config = dict(
    n_layer=10,
    d_model=192,
    n_experts=64,
    experts_per_token=4,
    d_expert=64,
    d_shared_expert=128,
    activation='geglu',
    moe_layers=[1, 3, 5, 7, 9],
    router_score='softmax',
    normalize_top_k=True,
    routed_scale=1.0,
    balance_loss=0.000598,
    balance_bias=True,
    init_std_router=0.00653,
    lr_router=0.00135,
    n_head=6,
    n_kv_head=6,
    head_dim=32,
    vocab_size=8192,
    norm='layernorm',
    norm_place='pre',
    norm_eps=1e-06,
    positions='rope',
    rope_base=10000.0,
    rope_fraction=1.0,
    qk_norm=False,
    attn_scale=0.177,
    tie_embeddings=True,
    parallel_block=False,
    init='normal',
    init_std_qkv=0.0268,
    init_std_o=0.00599,
    init_std_up=0.0268,
    init_std_down=0.00367,
    optimizer='soap_variant',
    lr=0.00382,
    beta1=0.95,
    beta2=0.99,
    weight_decay=0.22,
    lr_head=0.013,
    grad_clip=2.0,
    warmup_steps=200,
    schedule='wsd',
    decay_fraction=0.881,
    decay_shape='linear',
    final_lr_fraction=0.1,
    batch_tokens=[131072, 262144, 524288, 1048576],
    seq_len=512,
    doc_mask=False,
    z_loss=0.0001,
    train_tokens=1028000000,
    steps=2766,
    dataset='wikipedia_en',
)
Below are experts of layer 5 (counted from 0) of a mixture-of-experts language model. Rows are named router (the router's row for the expert), gate (a neuron's input weights, with its number), up (a neuron's input weights, with its number), down (a neuron's output weights, with its number) and show model dimensions 0-191. Each number is 500 + 50 x the weight over its row's rms, rounded and kept within 0 to 999. Numbers have three digits each.
Before each expert's rows: "gets" lists some tokens that make up at least twice as much of what it gets as of all text. This comes from a sample of Wikipedia text that the model never trained on. Tokens count by the router's weight.

# expert 45
gets: ",", " on", " in", "In", "born", " In"
router:474553511494599511426532562470525460531574551501481500496470581440517453453556582519481531489462542459536554533553537598484554546563539541526525500514523455523484479468502525575513428456515498515501534441439509495430600621509495420403420536493582373494536520406449507485451504553528497482565405479476383543552461521567468479472491492448471455534492464568460527519519611477428497587582556483451492454550403560484425542517451537483499512566574486463514548467623440432505471406489499472615549525493439475545498494454491469495491413455615442520476424384461461516537521475470516532
gate0:575466536495506455511490535474455534486498518522456587439503470471453437471490415479509536591507447431404495443448563500523514498506629513551455530466494451526542415546436551521453560497570515467462537467489446534551453519360504640475565532503498554512502478519472543497518575475507488469565532476516486512460473514516475542581501433500454488538504439505473541465461503498522404512485362504556478400616477557423432486548516540383639462481489527515597589482502511502442490533634485450443417541472422487516558528551418438549552518560530488530485458448545559570500526455441443574
up0:534464479467477528631544479531512542479386497446557448564440474639516594503447564523498511431529483498560443537686509524475498420514344448450484479526499538484458523471522421436548482481474453553566447539571537441552520502572517458432510513540416554568467403520551486438492451479490488490411499494537491470525518507546469514456492485543547529487527504489467474496509466546538568469455542539524526508406532362535548464442521427567363579495564561526386472471491560606468519485450459418489526487511525489485452511506534546508514492453475454485428514545444463531555487497560499424
down0:490605503489508314524477513494397481449518529579497507517509573497566463489562496618514506573533554521521502411503527483487430504492436499406478412518514496465549505494433561483448486532475500451469519566416527460580524489504439536418466486437415449379580519480492477460442457533592536584531511503548574501520534399528562485476508539403483503518445475558403476507540515525398486484552497513476527516494486512569470524583431415459456549590533487486504514420522490530573562422547513427544531491437495587509476510440505528487428523455487587537571555438524561509432628506461506517

# expert 48
gets: " |", ":", " –", " -", ";", " by"
router:426504448532468569396565439495545540545497420346528439493533571521524585417596556444572533525557557416422567544449522443530508474515470468493453570546480491576466447506449490512511433429520530535466398480523455499541491407510539461414561529469482452607483474544578484413509479562504562569472414503553533491412478490562518472450524446498587463569494427531491550610549489497530542458540572523531498498482513401463527379532537443468528558562539476474541576522509519440529490493471465556493504500403510509450481448542520488499488402528488427459553438575472511439464480569479540457
gate0:488528486477418476558441476586498539534491468537538506435539476587506486510443505508534428460542459538456407461511474489498444396501533501429481535520514526409471438474568469453566535542528493477596519606479497427632572530521501580566518526498519438406511503477497518515496491544473468443460560420457458462535474523499418498434541472494465482483563480496459514522469493479485475530549473574576424571571543473522494387428451506534475471497526513520489422500505462527482600471521538464434476491566627486500548571417429469554590542399430588541466612468629530490487459481397559615
up0:506462520611520448552525545506447420534572492542514526509542495447467465529527477564519460541495414518580532467426514511393496551444532485586559447514536556493542572450496428565521527537515432435493551519454526573472467570477445527467439506476525576488471568505419514521443513417488473413597547475453542451451577514516539571520432492536454486446471620447461450434477600487491434548488458526494465434484451537554444540474526570581400476433500560561472531534463511568410592573512544474636578544534374467557475571465498457534477428531533475536505430437486460514472501460581532471
down0:505558544505638556446494521543452516585550558484523556527530410495478524443433503458451453556560502511551456499530556415572521491476513470486371456484532533471475463477427481499463470481395501540494553502482449456512585522582361461449441461494487492515544480494541558460542622493537451550484532472531462435519506529550537490515353456522556502473472466465465475467452440471389519528533452481575520535554402520530515464529441428509533511475586484443461564506511471553472411686511502518463547523513557482505513449595429531473649494505518442528459502487482525489538610502481545543

# expert 58
gets: " that", " it", " which", " who", " his", " her"
router:541450453476542541488470416536507542558593522490514514489489561607499507518493500383434570504580505473508473554502455474483434548548505495483506533528567493461464490470460438581439576489507507466472475526511524430502561534509415453468569525504430485480444382517401452502464536514478517485610462592528496408492589442494532480581438441569500528388368484481462507421365588474517520557477490517508545497496536541632503543452476504509549453396432523536584554468588533548481494474509511412588478464569499536517439486573510552482471538507522540435477407550488541503585445452442451472
gate0:514464552472511556485496486536627506471484509442578568566482439527531549378470455561528522441578506537526487461445465463596513545379486492468549442553529462490444459475540534428476516516494444467566480563545444603498503514491486500614474536490487559461498533597553513438482489470551539518460491509469499450503460529512517473478581492550434595482464525368493499514420449479464488477464450539548446517499541442496552514527468502528501369486472504482486542495522550478424467491603537403517423478598690462522487506511588495488470541563579488492376477455560499532557415508441508602
up0:475517462466496538510541482507530482492477574639462514637571500475506490495530444481558512488513510580513618461475501511504476487472411455456516594514519520429448555480476473458511498410402532503508438487474549448500526517547556621518437465477453450451518507563469467568551496505557593458453494495420502591518396502496325552501407590482530506576566508476510519535506492580467510449506601514529532492418463469532482466535531513473506449471566540483491495464443468433508562608491534439476492510455517501488402495440512441454538468367473549478498431502573659536551553523530468496
down0:532513531593569436454529593403440527561536455465450527523524513448477430462512568621507482552404602514581495482500528537418506533524354488462407557447529449483443552523482555576502490444427543493429535416494561546489472480518602481596515532503496574446460527403432451471503496541512513391413533554448530457480534570476447421628518450513442435528526499515558507471554570474544432444465515464548521518526546468441463509568480544437480523543498486421486457521527487540555484463631473525507449522583501534528455493496544499425460517498502523540431526494412529475441566497522552445